Weights of a small mixture-of-experts language model, trained from scratch on English Wikipedia: 48 GeGLU neurons an expert.
Below are experts of layer 4 (counted from 0) of a mixture-of-experts language model. Rows are named router (the router's row for the expert), down (a neuron's output weights, with its number) and show model dimensions 0-255. Each number is 128 + 24 x the weight over its row's rms, rounded and kept within 0 to 255. Numbers have three digits each.
Before each expert's rows: "comes before" lists some tokens at least twice as common just after its tokens as in all text. This comes from a sample of Wikipedia text that the model never trained on. Tokens count by the router's weight.

# expert 13
comes before: " ", " —", " \"", " −", " +", " L"
router:146132137115130168148130169136154122121140140125130145132117109122117164141124134160124237116164146106114142148156084156121139143136159136138132122127134124141143134116115106128110112160118117139167126139109134148141097124127134158157104149113120101107133059041129151119183183115135138132128124162163128137190113143132140126136134147138104118095134103131140029138137142124112116208083130140145166123133112154145159118115110125133128132144116111157127124145159100107170118108121069158132163116138116099096159145136133122132134139161125120121096125140139136132191121126116152139117119126133101089149149142131111121086144136105145138118157103126156119136085121100136099152137131185126116099123138118160146152158146093128119107085110167117139118138150099157125119163146130
down0:099113135139108105155176125132088091136100108082095136161143112099102116118145106145097139133101110114130140126132118126143089128112126180136166144132110151132140119124094145134165094087099145154153137084175110124131115117132143120110169107128172130075109086102171126151121107130175144132117164133107060113123134139117120126121146110122154151126123097170086133123118099115156104181094160207119145156139167124127116118110107124167145159121158084125128136148128113123138141146131143152121150080106166120110126096196142090143088130122154129116106121155114160079111128145165113111156123131139086130119097142134156158136114118201122111126148116131145114102131115126123134119132127160092120103146123096157113085133106133136107163112120120121171152148101159156154109151130135
down1:114107121093162145084134162164139126134087101126215121133136146144164112154149133171104113135123118157131082177110106126143137130135134144124138101139116113181193217099140081117111120119102123123137095111118149124114124146136142140148151099139117087105135136141147157125124123131138122161113125116159155113135114132120123168129157103076117057124147102096101109136111145134148096115152109116154134127103145149137141099178144107088123105146134119136131135123112164162132122142140137112119154084149121119110072122124136145169115138108193134143119126124164113119156129105105123126154108156150116135114137119106130115100114086194157155157102136092113138159090142137109148122143090165073140115089122137066121111144104124119126131130133124121125104124143094119149136137144129
down2:146141141134108139158116180110106140126164146108131164109090108153103144102139131154138126102101129110107123128104105176121079090110139118120127145152170118131098122060120100131159139070080114125122149131149145108103166184135151096100080145089130139104148117163126085148118100113083104117101146117132150118118146120093126112139131079125158142130114080123129065110127155128106182147153157160134150113170148125127112121123119134137058139116137090090134104127161129171143151112102115127125126148135103167118093127141133116155149133154123161122122166125138171124100124136095116140123104099170133138095143117151131093113183114121114080166110130138121117153108140146155141093126088080127111151139146130147154142174141115135121144109135129154133117158152120160162138160143137
down3:107157111117131146092144156139094115099145120134104065110148139131098151155130143147142161089132108112083136127118093149146121145129143152109132117138144142133143175099166086128102084137106127142116141169126128153136104133162129104095087118124133144102133100101094108129181128132088167165115128110101126143139058125139143149142112137160143109127149110140164132182139123168100136161080126115139140121120115131109137144137111091094154141117138104129092106165146146097154153103126075111099134099124165128140095119131109142151118129133125082162135121162142160182111135093150153085100106132122144152115137092122135150118122109142113128103163140159145105138068104166104093136162135107145119131150156140183157132124199108157104120117154108122132167131069120119133153133138122
down4:124132089150109148107109143079160124130156135112087143114146094114144122138150106131125133131124122089139108140090141145139095153112138155136134091131141122121163132122119094115121124126154121143134108148103150136115137124098118136138153082127111126145188114135134103143129131123137148136109131170166157142109142105186141161104160129126126080106117098138081114152128128150098110122078095128173110167158172143092085180136106120094103138124119124174149121134146141123092122095102110103111152166099123131090105108141152094151115166093141144106157152105065143150112095145132132106195157074174110103105105142114149142141104166137172089153133097168133131103145105125122095103149200132130170159128127120140130145143147118116128120152112115135128176089124114114118153107121139
down5:126149086129114136143085138152104108090093130132111095165153135171129116123097115114130115127133119139131137140170131151094116146120128176142166183147112130144104150097163148143176155155132105119107121115116081115095102100129154128129127103150176146130123124130129107180132119121105084148115147145152117118135094131103148129114129106140122136148140147140116188092145137133138179161117071115171099132134071121167131101131105100144085104118131186115193181120097156104159107105139147169101143135135145132132135152104102119086152104133120135083144137105147135113130119112145117153145128111170147123176127114086079142165141092110116148167122120162142115157129136126144144110123122115119126154111118175078128101078111136124173134120116089111090132137120106124125119107106151
down6:131150178136105140129074132111102113090117125131121121148147173098131146144114087114137117126120066124143084127149117113164123132121111157151106145100133074152154091102145156164104132118170113166170135113102143117105149177129114113119098093167091135150115123154099156154129152187139109117128162148116119126136172123096130118145119117090125187080111118137111180089116068141123131091121126146097132132130141180121144145137105134113105112133128130137127102091148160100117134133054164136109110119135146106136113153104136100093124156133142126117144124153137133151166136122115162168131162074108183124141155148170136124148117131143146088124121123106152113131133133145119122140152091118092133123135165137104171093145121161129127112118182120111145122078100147143109129130114142
down7:168099126172150128118127126118137141106060146133125106119183118128158111102158134145167123130099124112128104128139118102088112115149141139136098129119173147130155134155114104134099160150136137138168116127154119103138166187123121090084106136134150134093138143098107177124153156108163128090124107136102136119104075129149114081187089120087106136170145105145112142147112106136129131158137085162082141151115126138137145178121149137129133158157096146134128141125117126151126151113139098136084160104132148139143104135088106154150142120109132197150130095093119111158166134124132133083131083137109133108120111153116157105121098128103118138121132152148137116116172098138133151104104106091124141166206138096136097103123108108156132146119110161136152102114113130141152139123075099
down8:099117143146086128148160078131159101108119148150111123106114143161154150117147144102133129129085120116139171138155109169116079111124114144158063154145093130147146098143113126143162152128127139145153111157134107083120111134103085178147135137120162123078141115105175162096150191150100103115122117117125150134122166051128151128108127135127175138091117057102137147130109129161101086148137104118109084163097158114102111123151134157142099115096107116125139145152141110141136134150120091157144123110153121167151100130124130125150116133128152133111135139124134146116121147126146103134138102107084136133101130146166112113137105110159119140164113163121173150109156124115091100161126106079170149110123141123164137131129134128134150104099092110164116111164099136104113174102129097
down9:129119072091119112105115144150077147125164143187131117119127124159159130105139131164122146154123140084110113135138141145166134118133076149181107124121121124125162143127093132139166116080077130153168136158124109154116130145123143094100102074129109087151138178120110152153102106127141126151108149158116140101142176134087144126172126113138130157105169164100128151159175134159148160147128109118099118088153126144115112126162121117111142176110125089101108145119149112084116147117110127143112129142129085174148153124161128119117113116132140112102135093087132153114122073166125118115091126166118117101115114130128149140096137162117124116145141133118153132077087135102112129155145121146124153092182144113146116116096119142129104123114126096155075139117125122125144140141108204
down10:176146077117095128108118097145177104085103118174138134160154107161160137155085110131102125118165131138154114093159120112132143117117135122113100124099123096112139149101128150089123110146133139146124138082213133150153156168175110118129110103118122102164117104141116137096172144143119125128133116133157097137124096125129074188118145102123125118113114146136132091086153143121137155128094104151129091143146135127125096140117156173123101135116147110141126127150120164121112145164132149147135118121138139135093105108100166100187154120166149118122117130161118150150079109102128124090146141110089084136100105127144149127106140110110108068164166126116126113151130162093122140140118134127131120121126172095164100154170153133144102122105132131130090149122119164136173098151086142
down11:107142120148162157161133101120145118154083133120143149117126133128119144135071168109118093144132147130114134122117125126135089146129105171099117130140166099171116101155127093162104134123136111136111143166154127184115168170146143136142150116156152123064125162142126123128121103094142159146086096087136120109147088121130157154130145136122157128105140090140145181093123110125096146138131077104096109114169170143122079115195137153095127136132139163120136100077119154133141125125150126110109127135133122155156157088141138106130133126094086125146121176121125130137109148136112146097080169146094111119124088164140140141112115179103141107133145156116129156123125146119126117100107089142119068168084122135158133149172116125130137135145132088119087091155105101150157102116114143
down12:130123122115125137131150118151142184125134090115129146122094136116141078107124163094152131168128146140122155129125189074136120157155118116163164089146161144094107133132137136108118118095153134106144102149117130139096132137105159097117106109120104179103094144103126155168131150099109150085090189096163120127158108094106153145117141075134155060135114124136121160149132178141129091109127151133122170148091127143132115130116118160146116112140147155152124116120084151127170152107139070178129163137106135162144093134109122129148090125126114104120093140123158072167125095123155161112085150095132093122098106158150141147139155112111129136093125084128156095132105143086102108102140151153131131143139132141129144123139138139131104102139170097143107107133115138125139114137096154
down13:094132143107147096131116136118138130087120105145122132115091141148106105106135142158116134114083130119151112073151144129114120157137115129127100086115097139120120119155105137117168140112133130132146111151148118131072132136156133148117138111111165132140103068144127117108124098095147130139115121137106118120142152171131121126133155109162123141187087129134188145138143111127141142159124148121119114134107136114138126109178155135137140120138119123127130135154111156143110144138124170123096117138127147148000144149102153161130137152083138076133158154144139134143169147116119160100143120119127146138123151142132126100140131154110132138159118111121140112111167204132135153098097082098143098135135162123098133148116134141184120120123111106183089137137139142114113110140133108
down14:162118106129113136140194105111116160156115102121099117150061135103160155158120145097052141172145136109118164136123132113144118110113133147123112162073119126122105127120154122138145150131169144078092093163106126121138133189128162131124118115109144124147161072173148158179132107117135128127086110121111126106111108106120147141152103130112112145096159135154103127155107137127157181094129137122095107150093119128134090118121112116125143119132147125132121173149173166125117132182100127107140176144123113128055112108109096154137150143144097118132123108118154172117142094149141154084095158123136126115153119126126152131117105095124147121145113124139098137137121131111096133132140121135117133124123152121145128119136087162099151098148148133175191115115103127117138125136194092
down15:172135167128128087149166135118109119135128125125121165157141104102125136118127171160119158153113061163132152122151118145120119122125160120182125131162138109151131129121160134099139162088127112122100145127145189163129148074093117091163082154152136123091123043088096170116128118125169151161168127110108136132146123116067127118132099139152145131131161092123126109167154149148104126101107119140133101088133137143176150113160121044135112143160137140121123106106075099124123120132095170106163124143097142143097123155138151104119132118136130111152127087096129109129097119114142128097117152118127100087119102115154125127133145085159138093135140102146144124122137129164108160140123146136133143110137138151105127165111118141110115105179127136121120132106113117119177126089124134
down16:134090110144135126145111155088185113078149140117130151073133091132119095128142116132073117128139138171138128105124099136103121164187159147147138152137141110114140138141110121111117140134130166095115115124096128102158151120161109142125108083155129152123192166121105160157148105128101152136112133104126140123135119140109116117126072088121138096112126108077144141121108101098152168092126165092101105138121141131130148128140183085137143178099147132058110109162159121126107098151120145117143171128137138136128119144129176106171118077148129080115110122092163148125169140165146138137143156147165099169153147112126124122158115118161134124133116138123124121146118147110113114117123133135115064118183132149129137087133173102090126103137105123138124154136127160123100100158130127
down17:066152097122162141145136176144120193098163142127115135128132131136147110160095059138165131127082143098121133164128129129160080114156145162103155143126141150137106149140126092082072096168124119119116124124130124151112128174135085044152101154144159099125149080103080128169083178165158146128112111137113100151135148162143139153127127127130149122091108126141127131121141137117105108139139136084124102118125151135104134164153112120134147133136172140116082118116176098137122139132107135163147142161112128118088112111122109089136129118166112111099100126145122167099120150106151133100132141100162128141104090131142115134103128125174119157114153138078117162101150132126130135111129124115135110124136127152153119144113119153154082109138088112137153099136125134169145143099143145
down18:138123094149122113130106126165141112142160131108111149096116121112128109120111169128151151122153113108154122105103140102142099116186113102160139119115130155117124137116132100125077139170127175170170101094145111132170134136089157129069139130121136089147140049100165117146093077148134099162093075103130197100133123150126137130100112152139131140150139129106075109113133136124140138132101081132145091082125137136160141140130124117163105156123100131130135119091096107138182137134137128139156120173133131105120117127122135183155121119160090119159145103153127151097128148149109153138055095134127100117095165135135093123112142115175150143121128120136168145107137163135121117136140133130117117137069146111142170114125109083147111159157147116128135133144133123148106153149124159
down19:098118123116146150112138114109138126143137094124131107155116128145077140139111069131116134115158059114120167141128150146113123154128131094098116090086144123119129127124143100091126093068122113133126148122121186120155173125111087113117091130089156134129129148145134164169107113138120140133135118114156124111130129150121138123101137111152095147154132146108126102103144107130140138140126151107153139110081107126115183091160188074142127146081142124163147102096123105113149126109120124110130145102129105152182173123143075158130112139141088153112148162096159148096125151141133169128164139137125070073124129092146141133149110184124115109180144139107146160143165092112112101140113133158134145136111157152138141155138139137127144117128117145146120072137091162156126144159081134
down20:149150141145141121132115159117068172119102143096143145145106103129176117172156144110116171152097106072151152159144130108158162151095132159128131120101129130117132112120107105107114104119135114123128103139152063119118123128123138148120129147177104115129121156120095111111143086140160102143155171167134195135092082101131171147135119158086166116146122109095155124095108109116136122102121159153120116149111124113157153113124106152092102121137111190128112131117084147132119098140126101171135083106114131102163156103148133123124159166148124143138123114096086092108118142170123139114116057097132099148155149097128101127154106103103137121133141139121112137138110171108108136140129113106170118118144181164164149114141143140150141090146117136162158112130141113099111086113123133
down21:121108135108161138090135181109166110132141127127158188134122148157138136118123124139118142148196141143142127129133128162106088175129117155177128135091102103112106130117122117094123162114149157143145131122144103086117090092138185091153133151128155090156128187111152141118182126115125143123081152123141117098138155130077129136123089147121166115170120143173168159135118118110142139137135125141142148137156115104094116078161124106119093099168109138123096108092127091135138156136121111117132107123123131088177107166113119118151154129140099118134165108128174139087130127114065132128122160114147101119148148141110106125107131148144152093097146138098162131125142145106077131132098156104113173122108132126135076154144096128162128118100120132138176128132119152095117119121092109
down22:153123122107123116078148116126128114123097093146065134107110122141090135125091164097109131089124122161139115115119134123163139139136098130124159121089119122130102133133124148171137145151129119115117129123106155127123136129118108106144133144151128170130111150200165137127111161100111057137117138097129137174075126138130085151133157147137140120194099150102112104138080139096118136105172136135111138118136105121124130165152146125157116124180122155098093122143122162141107130102121159120124071119140123135145132157136110166111110157145143147091186089109142095067121157161171116142168131134140138209128123155104126137148127120142124075159151159114126125102160148156133143131142154088120143104113112109099108122112125107131134129128095072142138125153160136093156145104120150
down23:136144092107121097120116117112126157140128135081137101126170133136065120083135119116177151181109129147148092144122123107118136133092115100123118137170123128123142139147124173103106132115118165133141133121140143099104113126176089135100149133108144158128168145168114148133129102137137080142113153098124096118071139092144138121129154129136138114141174088116125115111122120078147141093132139135135083111156093151142117097105128160129144106102109161125151150118098134158130173145109165086149108113093089174134135132124118122141128127125139107136117130103138160130121138156119115117175140108096146165134142140133129091152088107123107158090073141127116153141155121133121184113138142082124135147084135156146178175125101183136107160108152096123162152104136193108164113100104143
down24:140149141138128128130160165128151160138153093142144132178145108116165090112097099115119133143101111120094134158143159153095183142110108131137135148108148142135135121077153127146143115128158163097111107104111123147164132098136142140120124141157189171155148177114129102112094152090113123121136145135124108105141151085134121150137170169085127134162144121125142132115140117088141118155108138149088082094096106163130118116123143091153114129123091161114116088106078159107134120110131123142133135129163096118148079107110156189131128147161130119182145133141076136139142114122093121118147136108121136125112095129108156128098187176140176115132124126077109139136113123111119078126156118118144065117138144104155149116114121087135131115079152110106123144144117120168149134119143082
down25:130114125099162102096133098106164136148086108091127088105139047153145130142131099153138148085130097125155160151146108106152118117126186114111114165145138117139144109150119158101131121092106144114106120135102086154094133150155122124161106177162156105129114135124114123096153117111134150147149159135138093095162155159178119129133132137087113149129085122126139176145122137126178159140118102150092109145132124106130095125152128124140137136131100130122117186130163130117114139108149118096130103178075114143183082123120129126122129129132132125106122177130114143144117151209143131126114120128164112139087162148136166143148145137154070146127107094158123109144115134084101136120142099127120115146160131140086144141147078115098116134137144106129128125100099120099102165162145142
down26:105116135105132118135110169106136143092139131134080107103089130139119136127105143122093136105134205133125104156161148116109126122140128124111119191126130097161130140167150114104136115145114109133119134168137163139134121088183145109146163093141117128126085113124127162138179104176119130116140135179126138124187154093124166135120149126149119137096123116143098121119155134156111111135118135138118131104090133096120142102095152087153074116163105100148069099136106120170117164179123155132088149161075121140146115136078114142125095149158140157135113099168126146128142142154101080120087134139106151089101128168120127100120116121137105132121170120137052167125107116102162124106138145153103133130125135131132150135121144111135139078105100164132170126131126118130137159146120128
down27:112121116139094093155117087139140152164081122121134119129112128153129146154147165131131159133100086102123104106126131129145097135141123129133137138150121144124133172137133068105142137138143103132154164136123119132131161149112112140137108162118109111100128144100063073151140132143125100176114115091157134118142143112147132147106133098167079138104094140131128120138118112146130139142093206145149116157170154110118102136159175102114150115097128157161114111118145088151164135144093178074131137160108150129124138188099159150119119136129133106128127102138092124166097135104116151138129104142134082098129090144094147187108182104114164168129137140102142096146151131113126130097129133131097114162164102100098165155113134143089090113080138138119155106116123129142107147111156152
down28:087145119098127156118097142092134110149103111105115122143120125114113106149097143140107186163094158159174150128126132157162087129104103078167111138148094129155120135104117107144114114081125105121141084139140162126132136132102097152139125164142108140122097151139127112122132132132182150092173125141121141189174115117137142113117114154138094154121105163128120168136100141103139128100128144122134110127172103130109147119112117131115120124164126115086123127135145127120120136107123101143150158142140141132141124118159065116196155124103134110132124103142141157175115154150147107105146094120112067084140128146100133118089141101128094137160153111103133151172109130115100114142102101168137102161148111150144136063182117107154146119128166100137115176146188115139142139136091102
down29:108136160120127132153114166116106153133119149117166142068106135131112131078119120153125097145112137149125102102159107134099127152109101118082107140096112167172134154121082170114154105116120131116104128111139067137125140119130094142118100115113084148151141128142119128112105174152147117114136099130081129160127081173115099121107159133123130085107142109126162148147099133172153118079090147131126121125131108106144113130162103068135131161163093180132122122127202148125108156149145096167113138086153127116179134133147117149116135113128136131107119107124177105159095109094125104129132159105144119101094121109121142116159137137163121129170132099156139157099138149112155105100132154153123122179113116100155152124154103112167161165136168143100108097113129146110143166136149125
down30:147128106135150158122109105160147126127152163100141154109131112110144140117159129148139184129117106163134142096101111128142136173178169130183115150117142102136117133098098163160085090126140102125093096174121137142138127182126132153116128139149125149072134110101159127135135140154075133177122164166119144101096143119101172158048168132089122155037145079184114135146133150093135117137170104123097133147119089147136113108137157114163141126100155125131116126124149149126112142133139166120137132134138133121116114113142124125100136132128135121113155107123114144129127119119088132127131111138138132109137110139086109140106120120082095102127100097109110152078124160150126134095127138143147114124178095095151113098132180132125105088121141107110136148164113131136141113167146119
down31:112127137099116146155113148112142116124173129096139160111108145138140106128107128124143112136130086072105147134131118114095126165083141128122118119098134101125109142155142121113143140111123146130099104046132157087130097085113140158092108166123101110075172186126094103108128121135138131146107107131148123112151116159139111146151135104131136125126143149171102171131145172137095118121145111091110082129074149128114106091123151100115152163166115076151111139148134159112095188156091162111095130161127151156147186140131109118150142156080130126128118117149158147096113172128137133093098115077132110140123119135092161135153124123134151162141154134143116092106124119125147119133147088126179141121131104122133095141149134112165120157104152103146167155146116117169137160151126154
down32:142143133074106131161101132127113136126094071119081145137090119126151136107081128154103148151128146100107138141129133105098120135137160154109110113096115141096160157080084136103106117144133178134124131189133138127081110166113109123160138132109155155129136158092138127102138133146152082142124121104118111130153121155111145137155108152126087112125100127127127143163129111141090086150103105128151121142134129161156167129109156123099145141125174145165143120109157140128071155126089126147115144133122118134193134142168166094133120143128168132140097151166098130111132160130087141141135097120104163149134111121154123134118163144131091139121145074144144149146093135128089128124115117128124201119096108076134165149158102099079130099120081138169104125120106140168134116162125139
down33:109135109150112102148111091123149093108087102150132135147084129128129129130168120093131133166172118131124088182148108153159139092140158136091148092137106109129112082097097088127088170124165137157150141141119110124118108107122099120113096152110156139157100136078134161131089102105137122142163184154107135111136106145131137120152117130151091131119146096097142165149123173167129121123150128098193083110148145124151136140141119148135156133129152166114108185155113130112111124126121108121103117109133125124129110095151119144128156156112153142092070115165098127104117088109121157160122107121093163103123141163122154146108086122114126086104165160119128144137165133127168108112135151150136077140160094163142154170134119093150096137121166122106121168105118138138148130147119104
down34:140134165127146147125152101144107077154134131135162110120149133119146119133114114124117153147067126112081145146125147115095155083112121165157115147098131146130116081116102107140083134127152169149109135093099128093111119140158114129113155137112098132179134118152147133116082149104145142100130176110124114149103090114130155152138100156132118163131100111106080087094177130121118151100119131123152119130168158132094156113183128141147163119154130168162132109141119100144130171121140112116127156103105108103114143174087131093121115140131202144097095152111142118162064147125098114117096158132162111109141165172111121171106182124126130126149124123115125101131164144126178142156145092098147132100128138129111079126133161115108130144157102127101128132154120142100107142152113140
down35:095139144132117142141134108118149095150114155142143122128123119108156113115155145095116113140121108119115111152106121127152084157130119050122120124126138237085142164073129156133103113130123122175137129127116153180119169116115143137139121125176122118143175104130144164143133080101099115165118136149156079127117113153144144130103116180153193153140157117144103141148137117150132106134114140123152152105137130107120091149134110136145121139144147120143101122104113079143148146140100113106115087111133125131082131132116116145132158152087114142163130136111186086142137135145117093146137151143136127119141155113137132103114118112139099140134150166151146122167109150117101108114104123121167123140157116073156096106102124122079112099090078120107177124082154125150149102151125127
down36:125136139155112133157127123118144134086116141175102102077139125128107096136128107142109149144160119108120106150097121111136146165123113128107180136123118155122099153109135102113116143081116127117099138120158162104174131147126089142148130142124155135109122129097159117107147124146102131104119153077134097136138167095125155105090060186148131146138141093170149161136155112150091143093128120148162170108132129142149081146114133134128110163110126121123102143168148153134130109094133114139143135157124122087148120138103112100154168110048133116152095132105111126082110121126149175071103084122114094109089096139119110148148155132124164149169088124152148119125126140122146172139155102133123117142134116106100146134132184137134135142152132130118132105105144139107214125171134124
down37:106083102148112163101148151133160130146106178106128123113136127139149145116094148120133155124127113156094139154169135083130134125102077126119140096096117083102187109146147109113169119111110174142112164152122121160132113119055111121154141151145157170152151169120125108107076124131143176098141112122114116127123096091115123169112122096178136071122122110118147074091164144133120131148104123118137131134112131139110143174122086127153138152118181080099098126166115124159109099138112142145163130144109141140110131132094125069117147122122156136129144142111131134175157168154135172168116071151131136081122129105104128122112104109121118110138112115135134145124089123169110097125125134152125115121123122117117147119124119175170135166103136134139175111125108143140152126097130138
down38:139174174113135096117100159128147134113134097136110140131111104093178104138142148164085062060127130185154123090097134129083108110136139093125167160132130157102078125132155161132132168112139135110174118128138131115144143115142125133143143119154134127168131140162128102128108140146121144129138155172150140127073128111120128150099102148130104122143127142116164104107122131114119115094176131126136108129138131152136132153144101111134116099122117095134110154129121097148124129160117141132108192119105047148096145141150138140125153137140127130106144155108160100102104113121121130154105105163088105146096131129088121147111107152123137145125186142123149122089122146095147117122072139088139168126150083148155156134115077166161123144153154076110154150126116088122116139121145103
down39:146121083131106119123106094115151118091087130149144160132137135105127147116136146075141166106122096161130122113141075129164155131126120120154158136140116114158088110065123166128141120134145117121157122136080120130146153161129154132143118164114146124122188124127147114137081112123173148066158140177164077127092129133120169160130107103166106107113130101133149128098112100172090113131123137147122142126091141121109169104111128101110070121153134126155130110123155127138140147102163177113109107131150095117085110147116096116142087089112131106148066124128106167130102155129140117129091063122118138122152128115152140149142134134127157150132154125180143150138114129146161105129175155145141133125106091124136117134134149115164134159114084124181122118131126124161127124085120151
down40:116128091179132113099077103137116114102100179137122117139110121113092126147115095178127102139124091124107149101142096103109088117123150146130153141100115128117091148159102127142108130127110161117116106125103130102127125135159152153155101127110119124154098122119093162110152138163101139122086099113141117127091133137176121146100150143160127088125119124137139125123144129153125103111121122128160123151159150184131112149098126120125113119127164129088148140098089149103106086097098139113130111117101137144154108123152096188120142152118145113148121177076160147119122107121161129168112138168138134112127120168161142142161160130126173134107174095145096157095114146120144188153133105137158113108133146098141116137195124149151162123047115127132152127141164130186097110120106143
down41:130106112159102122163145157109195158151110088090138087094126156119099142116071140091152117125135153097136111147129094136130101158124140146162123078125078123145119132124127120106121109095110159152111092121162143131153160125188089121139087155137140090123120123083154162129134130134117180118130136145135169136146079147145103121148143171139109112099141090140122105141141104123094102197088162108093123088148122165125140122193111148116133128129104108163143162125174120121154133118106119181149144121141090100126115153132150109109156151141120125110144139079131122130146138095175136132045137139122151109156122136091124107117138138133115114121101090170095092144105154091133117139154148140132127143118146144151121133107099147110110121123129119145149122133115113153111132149134122
down42:124146106136149122137143156153107126188127124146107165100130129128158138148134118113156130170111135142152095098060149100111130151136142137155124113135145106144136174084072096126108119086156133108086096098108133191137143112129130155120180140079124106137135123162123139116182155152096100052149104169141120139128115172109116157131124128142137144130109098110131156098130133147123154142094110153128107126097091134099095141150145123176174169153090103105108137152124152114177110085101149143128136130078139144115125138114091131123163108121130129119075144122135094123113130132127149138129088090142125103147119133153153134074124095123092128125149139122108133119125108141091120148175136151112104106157153132212143141147122103112132140150125140160114113129144131133131106106110130
down43:102152122142100142110123128112127125120147142143129107166161188144115141150139092149139100131113165175139133085120165136156116138112142091134094064101125113140115132098145116140113152123090140143145123082141083113092138081159129072149146128162176139142101111128172122134114118132144119127123108097097140091071144125110145112123116142130140144137082133142126141132125105135136136127149163073144113136145130133108113095078158162141124121133166091174136110141106126125122113180129177133137091122126097125129112146130119133108078118119108130144151101098138130167119145158132153117124069169132119158124110127154133175174126088109175106103149094156142140153139141091107134136186138112118130195157163112115122106146153121082146113139139131123128118133095100118134168097151111
down44:111159126136113134110178170138116116148112142132158131131100140101133095132132143156157144135145143141137114113099084145129111118114114134125126157143129053130095097153166151131139156150124132113138114136127133181122122119117144130130103117106193152155133141154133104127100107133104135136134125116132123132130114184138125114081138142090180164098104144119050124113158076198177142071143147115141090144124115147117148138100120122110140128124118101128131093164113092113145093138157111136108128156101094120137140127105142149144085148089126127120151101139135095152141129100105144116156100120113175168135102096120125137105139178166117127103132105168136137119125176092090152131135104108142202125128104142117116192138129137124148113120081120142107124133147175137128134130088142
down45:121120148117096121152189112120124142127129154130142105112136141115137103162101127174140155130119163114125081131158108107102126081092153154110093173146122113121127125159142135126108125085127108113096109134142149131157127121094161123139166149171137140116101169136107165153111141103110057120156130104145131148120118129130116123129133110138126115096065116114135150122148088104165131139111094122182121104119118129117113124168096149085130151104149128163124100121121127117127146104153146103145128129124119131147107118135128202191154108149127131130101147114110152094110119166123131124122098158164142150146168109179129081145101120077151071087153135142161072123154102133149123120146097140138127131098109120140137084133132186161147155138137101098127137099132129187132121164141134
down46:134144108097114139138124141155141142165135134146089162142097130138137128153123131126180133160164126115133140124126093092116148109137125114150113151126160096151186141134095117151113079082146171154151136138104134108114148126124101145159100149098109108131147080118141126121143104111159138139047172170156102107125087108145145091158127197119112144134145121164162077128123123113146109151131119097147142183122102159122100094094105118153159133178162161125093093141101115129185152133139095134121122129135141096106130118118115149150122102152166176089122147115108097116115154078163108148137097154119100099098118101124107114132135159107154138144153118178134099110138114118152098113125133092083142133124132151107112143145122092133096110114112137126112142118152121118160094166140122
down47:152139117148150100116130111145105142126134155155135141104139119100145136173140153130131120179121123110128068081120169127106126136130117122108114129111119121113134140107126126165148150149091098108124120125130151114117138112126115088148122106128171107141134143113153104074151101130152131169109108136121165133129143113139156136194092138154161118161139134148133191077116141132094178172156181102096134107118098141142111142151138156092153106123110116137168106103141103110146095117129120168151125127099115153179059089116114131146128109109153099078136084140135149093111147095114114109140145124132133086122101117108111160135156202133096147143116101153122133147130142128152097105143081172145137133104136116101149129115095156132116087090111146121173160124141151128157140161117105